config.toml
d_expert = 96
d_shared_expert = 0
activation = "swiglu"
routed_scale = 1.0
balance_bias = false
router_z_loss = 0.0001
groups_per_token = 2
init_std_router = 0.0314
vocab_size = 8192
lr = 0.00333
batch_tokens = [65536, 131072, 262144, 524288]
steps = 4261
Below are experts of layer 6 (counted from 0) of a mixture-of-experts language model. Rows are named gate (a neuron's input weights, with its number), up (a neuron's input weights, with its number), down (a neuron's output weights, with its number) and show model dimensions 0-95. Each number is 500 + 50 x the weight over its row's rms, rounded and kept within 0 to 999. Numbers have three digits each.
Before each expert's rows: "comes before" lists some tokens at least twice as common just after its tokens as in all text. This comes from a sample of Wikipedia text that the model never trained on. Tokens count by the router's weight.

# expert 12
comes before: " |", ")", "–", ";", "%", "′"
gate0:471523498503519456557445527558504507511490495483490537564546580499449565538569547484492496470513556483444523546487509554504372494436491535460462571467429558497450439488423532495416522516484486374443485560519527510540318537562519486513476532618374480559494494519544513441436543582463474484
up0:578591516508463530498479509496510399355484482510414489455461435442499492500499479534494490483418461428412453441517486477573508422499540376429502483466470462551475456553432493430502475436481509509446471502429416439477557437516398520496479510440533554413570545456483408552525477460526562510
down0:617573546536406594334527552482541477590434508475483514467451523577540487502507493544511462554506471440525493565404472458420472502479396578503509516479421425532492476497480557434514550516433521484408500435544546533429485525483509490407478503483574500500458488451476445442509538490543433510
gate1:513417497573468566580435500367507517457519520590505510519469506471507518462382469465505568521531534536516461503504528404516450475481532518470427535506514452423522575565544608490495487559530469455489524509526583422478525568414479557506450544577640457505502443479563520534502471392500434484
up1:537477370529521447538504523568432495487483583527504539477521452508550642537484515501496475467504519450440519537567518512492365591534412508485416502465543502516490561539491558543522531545479483462559439519485482608525449578413480500593516529513558475497370484506503500433402491480532430451
down1:497442607491488444488643515485499442514480499529621572599492472439486517494502470533545534440484470456513524582519534565481594455507545512533599489504467524550457508430461459484440370515501529447486428487491461534546604481494487532544447524468478564573574603548483452519462479575500449453
gate2:531488462369503547401539598561565461496591505468398537486546502539473493482511545429517521463444461460533536488513510560537500558437482465480582485524384473476591492569413595561585550434459511506530478532555522478462555553469463511512493466460429499456524515450504483543414521612563528471
up2:480490560547582541464547499479446388474534546502576488476521545454607527518490459473458411439590525506525454488458549538573562485541439558584474527401486586517542502419532490478432536544569539520475453531568420569526478453514490426487477502442548495476440525505488538446606467500417530610
down2:466624527488490504366444537526485502469496531505505548446479459456473395541534375509461445526495549541468468548437457485401441467377510475517503572445471490511500519524524485507444514471582527540470519528568602477521489578450525584440415579538447471501506508446564518488492600456557446513
gate3:506458541395496488465519395575463635601537479432456489520588504450457563446494544501451572489514482488448532481515497549501560457528472477488553474467475512444533544460520385508481600454451433555440492526490456603556568517581455463515498527479522515532552564563489424505480563513382450519
up3:538540542454509431459530461567454527543481519471458490514552530516506542458513562557435532511577511501433491482485372540482580459463417498465535542420471601407560514477520472522438570439444455549443426505594486461570480496561463397526471508430523549575514543507524450502495625536405455519
down3:422443491493485493880502480492489502514509496534497479564503491484544463462512629473488508489459509523503469427469506568546522544508515508499472507471565516491469514480547504474502484483498428484508509518473500493455498530501507490517566472473502483490521484544469557488524508490524517461
gate4:481546315492497510489525541520506542487495463491502519467519428510572530576594443464604468500515433402614585542496404454550427395510550556540438502531501490497557447556510530468549504531485506519500664533427526506472480457468526515469535471490529513555511513508536534500528544505497530574
up4:457436473495429494564505519549440462540370549424537475469488572622508375525459450381495550560488521499423579486521538527604563455479541484494514425457582520466493504549592449482519509500496490499501490520522520449445615507520502528457474467532485473508515501448476458485497377517423548566
down4:491592434523598484431481557521439502441391530559447560468532528547494527578535466564415423540510525550495394534558507480490496501497485525609512508510427579544422465564524494531472418442511514437576532437591521565515516524522476499562470546502477564540479455441517503421503438559477475603
gate5:426451397508506451484538471482525448586428527453506590476358483530491536507585518514498539555486514473504526508468596537619495445510531434465501463597362479379542500541508480446566438561493523515536583444422496528534508524477510487507502433528466554483481423490522489450465534461456556447
up5:499526495435583560465513449499525405509541546522545511528539461497473529434480545634456523489545389456481558559545508535547444533398505580450511490547560521400436450490542587535513622529556521494463473528432476446456469483553516473623478485432569481550554483526513491591521498428521467518
down5:532520439534494588454509469518501458526617460577454467499580546459432464549504522453412465558481458519471453397568524418493430558509522462520501547422453552458480587491497632496502463521427448508569397433558463496461492559525540471464479474544481537530569471421528577513452585469472514554
gate6:528494413503471538529528508477464413482512507454558463583495462478469452524486544466530469537449525441496536525528429573483501573493548418543484459569487496561398535503535445488537519582601424479473571521414508441502475418610505589528471588566471436428598548635519479497479523506517509555
up6:521587468506632488514464482506540544488523459553458486384481520505567582474534467603520604505508501586459448508487445441572485455464549493466504510494504551515587544393515461441465547491382503506551475453516450521503537524414454484430610471459460506537438448423463569491565553500456544478
down6:384556473498548531429487405424469657531561488453521523505459461444526548444515442480508544503488474510538563470545444515494519403545467462439506440496472413477427433493617532524515518484470463585548493522456435535449520398465517528557502559523627576519474456521469473557511538479551472514

# expert 40
comes before: ",", ".", "–", "%", "0", " years"
gate0:419487505511394461479533426489501517470539588405469528463502537513490453501450624505517538525496524437445485464409468553514449539451455423527443549547602544516466470500450587529540488474469520444501469476366496558524472505557472450500461507501335558522490465471568556516485399479496546441
up0:530435544485524443537478412513548529460453485498346529506568604610483518551502498487477523619477464552478547503556494532562529376469563543464505525495443463507449546517500465509372492497506445511437452534461589543460501530433526477493469506536467436441544488427460503529610469471487410504
down0:508479504583403532523539421475521548489528500428455499526450443554603493485500408545531503516449482512434548433516496400449502521560505438427433569398482548582490519562567502472570455524494482505539595475501507458550439462449524446508461569498523552473516488491491583429602518581530535621
gate1:512517473482538566538489472437500549444519503482461569435415480481524482442493639435516469517516594555499396459535433483573433610505497494512459563533550537471496474504537611505543439503527559507502427553407470500501513418512493503506524515462553447497465475473501653503433454374503547489
up1:586506509590493634453474442468503531455617535428452508476445420491524524467468527481475566431540472555511462542509417519531440519582513519479485484577449577494445449514457534488491457405636492492619470490439462475551474409478501542466539556499519548508488448486495536537434476418523575531
down1:376515507481454474579494424473542502438483404481559514486546484597509528564404562443492496529593591438513514543553513558465519515465517518442502469412619592449516540499463470483447528526507519496521468551402475433427487475528527567518465577429531492578516542502499451430517429511504506398
gate2:443425481349427490474484442496464528451541551486472547518511532466522431488552594362470480562425473496473506520495420517532516529559513468508499559508404533467511523490476513480522592538544449493508433491464513496444445506410530544531526425513608413417517475437482482533525427455432515384
up2:517519436517503586534448435561485541481524476584530524486425476574494455537510427478518515524538490544454509478405508469535490440449547554569538504513580468561573506516398596533477535598502541473552496415526498576349546507557519492540472502434478486539500615543515581500519486383550501546
down2:533508505527484519342458567509447534479429547455536461506443480582472451487505533451569485471536549468556419591510540520442484392527555581486494513505466575453468499505538572538491444484392572437539508507486468576490534604521516603451492478439479520536475487443483608499494628482502485504
gate3:459566447415436486431469475473530485540423507534521442496463539465545416473453410503457497637514411469480503444493461494447609486441500570607479558503525540475522517529594496519595507471466539446512418494515479536558421522525517537541523561494582540574420502448464541545506420478515553582
up3:544493507409529529394466485450610555476526546421568529495580493495406513694497440454468530513552447450564543507503491530510559527532501521470406534523541538376512485428533421504554542554511550575528485506484549479449520449488431474512516488529566473512510431535502445521543562532518464450
down3:455467552509584525617447579491490599581520420475477488559484554470507407429493531421544567603486413508544472453511557477525554466490517438531458405495509572478462496436527488426518506453541494444547517519490466511477412542468431548442464523457495505469580488524424556531522548526629544454
gate4:467448481476504539536522417493493486494481470455445592551474499490436501453477567454436517473530497534494557405458547520516509733489447599390472590463465425529442558466587519566551471570507471474454470544467517585480536545458493523546476514537482552530541475425503564506486508487523471505
up4:521457526471440546560549475447404519524498389546558557517538522431469493470377535512465536440477538612459409610446555502498489516468431486514367531481385513515516519502548593516498411509488541516422533465477508554461489451522538425530554505540548507460578530508518564473418546508526493484
down4:474470502463551500657482483543463460471528509455470502548550510492477507474602609550484501519570580511477586377503513548606527524573436421538558483573457558435408553509540452487450481529543478532474547513574556505513477541460555541546569565458532562510446478517434542528582566503523482498
gate5:534522451601441415448465533507529406597444448575446448467550583460552487495529509537484463506459533458483486459549530529479558425448471577551535562435463416566396569463387366447509447491478431478514524467531466456449453485524485499485508459483465401472505448491536521529517476578481495552
up5:513461514472542566543496440518534468408511554439529583499418469551494540434454451476500459587516488563520468459448516456554481522455555481476495484550446511483513450485519435496501482611489556487467520507420531492435526507390491651328521492556503621526490425446533451516518457474484549551
down5:460488439539575515458485431602506502477490446545634481459493542501503509430539481480556513623492484499496533501571465464573443433542510502560484456484510509546498563541512438538453380461595349539464555517515408523437536423510540457433439567513498518527451474491483518452531479578560452500
gate6:530415519520433525502482455467485515602497498453521536509464518496467458451508490529594530500517517482425532476527473436497497574512558568460521470521433499375433499478595449489461485541649497485487500468557409474377543517522451525508560428419530460520456425504499534460602534426493627520
up6:505505431429526509478492588540547475515484475531441535497611483484426455536500520518515511388512529538506532567527581460516447457511463460498449476471486468390495474459538451568503544589465474493429500406572494513469563530561372520538451454425383519548560535497531461521474545536627544420
down6:522499477473473500523574460619557414541434470439521517444528440529581462502486570577452552539489467504478519455420526430369505447502446554556445518431472540531461391413535469474524500525466574516457432498527561526513535459601516480546497498502469496518403556606519467493475472438604535515

# expert 5
comes before: " |", "|", "–", ")", ";", ":"
gate22:425484479523495576498481467504529521533507500596439498506520468454584496523477474552455544414537513551437532490552538427454493579508527527464476484424376655604383452522491489467517507502419507499505514450354521569442518494525471517494446450423452492539497492430561535465576494504562469486
up22:507407571456529477556480503459548509533409464435591602519544588524484581422520561460587542548433488491576495504473489581423515600496489511446573515470485504422558492558532509561467417542522480471541500435585471520527495524496500435508442391551475502535509444528520578433407516494451479529
down22:534549528499577551502527488445499547511487465455458462507471585603593508489460537448477520459416540474548414590437478513539517462559453470533550429520462482597506501483506425533489445564579501511538511475436560508533433471515426557550414551560454469403494404596488389476506429454478538461
gate23:570450404507591477517576470512436508515488451429428521518552521505464579493479525552426484523554519435469556528539493489471592450526392514598522454444505518522541540508500455405486476486497445600463555414481528494550478505657525499508493471576580518527513484558506458542487557489456383435
up23:589464446475511535549516488532514397440408432438439545508500541514478529556511515580482546508529515469426558559600487476449546510543392481585487525554554520527598511551524497448412487460481431591424590457518549488596484518540545470505446495499540491655524465504521468497478542487476446461
down23:441460522449518501820541532505480529507475495530515526525538469481489488480516632475480533510510492526531495425487470566549517573535507531488498499473593474499449511469485539451537457510589518475509489528480501492445475521475496535496593424513450508490545454474431574492516466521550475481
gate24:540499515529574416526465521506498488443475616478486375500542475471505493513470495432643481461487532490523559491453460483520434502483579510477611589512467441547456466432483421363486519532546507520545522534486363542509535519504468538490558508517468387441456489530454594521485500447440490471
up24:590448530573526542557487560567432468488520495496511525489633512522553541535504508567614443491431482487504462499513503487514513506586534471596505529575387488490582421484401539474497492501406510506492520489508502502539561434457524459461537419516492543402544528630494469493511499444517379550
down24:545494507509495423593492559384521515486521544465497459529534487551499499558469532457475442422456526431456505497498475494454420526444451581594462493488552447487544423482508507498587463439476444471495561419443498475529408428501611491492512531398588437481561563490465528438585524535431571410
gate25:551440431621539581394509551479530527559568454528504505462366502504521488447486470426602486556522489530491520504503503495516615523495442471576519497594457508473520513511540430565518505475554518532447564519481468443497474521545478580402493658476474569505587465489523455475507502487539569513
up25:468507579504542588531487482519473556482419433441620523469464444501531494563482518514473540597464501546533433480353486649443436488496492441524470411493474519491530435517392488525445530514535459516510461503527459431487443506561510471528440490495389528457405521481469495548492438510404458502
down25:540438528450462397483504553464455529395453474544479590450505536500555510585425512434498476470516563533492436574534453541497602423522476439423446525519417454572405448535455550512551508490445483467560536485430521550549567450464515530531544479531558499436578562530524404477399524482481547519
gate26:497452533559399558484476509472468524523559506532477523472466444548465431354454483511537537570419442428568394452530509564444462497442547557527528408538469490468563497485490467461608512476483398436527532476507479480477486458510548448469466576463494541519596593479427538503459545557418517568
up26:493532517464520439305421501563513486504530500503535578560523554579600478493405548566494576520444497537490557505494458524536386513558445431477428538482562448441455497512466598536462457497465528615544434505529535506494504548448507479469482442526507517485401504519556487498469485474456583518
down26:539543523580477419354532463544538497573506453514454520460491543485515417493499448580426418544434487517419522520391480570505465544522480534487338450526523523537437493454463469497574504484375493520501501467537446506503444517497503449535574555505583487455548465465502420448557564451483503507
gate27:462510480456548596458431584526516523396486505485546485551506496438507494433503505574465458558470535408486529449458477474551546538441438533527464475511478571513489520557574480494520537697544493496465544460493490466488558587570475512569365535423536507456540570461527503485537519445491568424
up27:535542440660551500514400522433527534573526484556429580428411560537523432489491542444497492537456533477516524439526465373465496470504494510563514413550489475439420457512501577466485524602528486559527556476500510439522476474528504486508544514520469360618526443520544486509549495490524456497
down27:507548495458476502465445494501531470556596530428477486470454554435434473499500498470556564490547482495572549515490494454503417521545448561536533471528600548462560605427535448516560624579557638584529529523505539449582582516498540531519553572453460420485521480525507442438438475558533457526
gate28:436442495614597536499428443503479501488454469453465378524528508465579487429509434534588561532443543536471499470452553479513513528478501506505488465546560459468548502481522571505479463436492524481491487479461466480479530382462525591489413417418340478486478487437511565444556434446492572531
up28:601477573524558440533515486513587543465459556411459440532514483512526478457555446444538558482358522516495497560474504487478465456506476468439479588516539548539509471658568516546546513433480556477493493493472569406555491436514528506488440430438449528516509505495541561453405492403554584498
down28:494475454485472507574479442551474473495410572521460507496555437484498570536412545474420464496417461450497560572511505497500439606492505485470592496474550509536375476508457585537426566509508485426477462473522492459496520611587472425603571491495486438490543528420506453468442602539495529562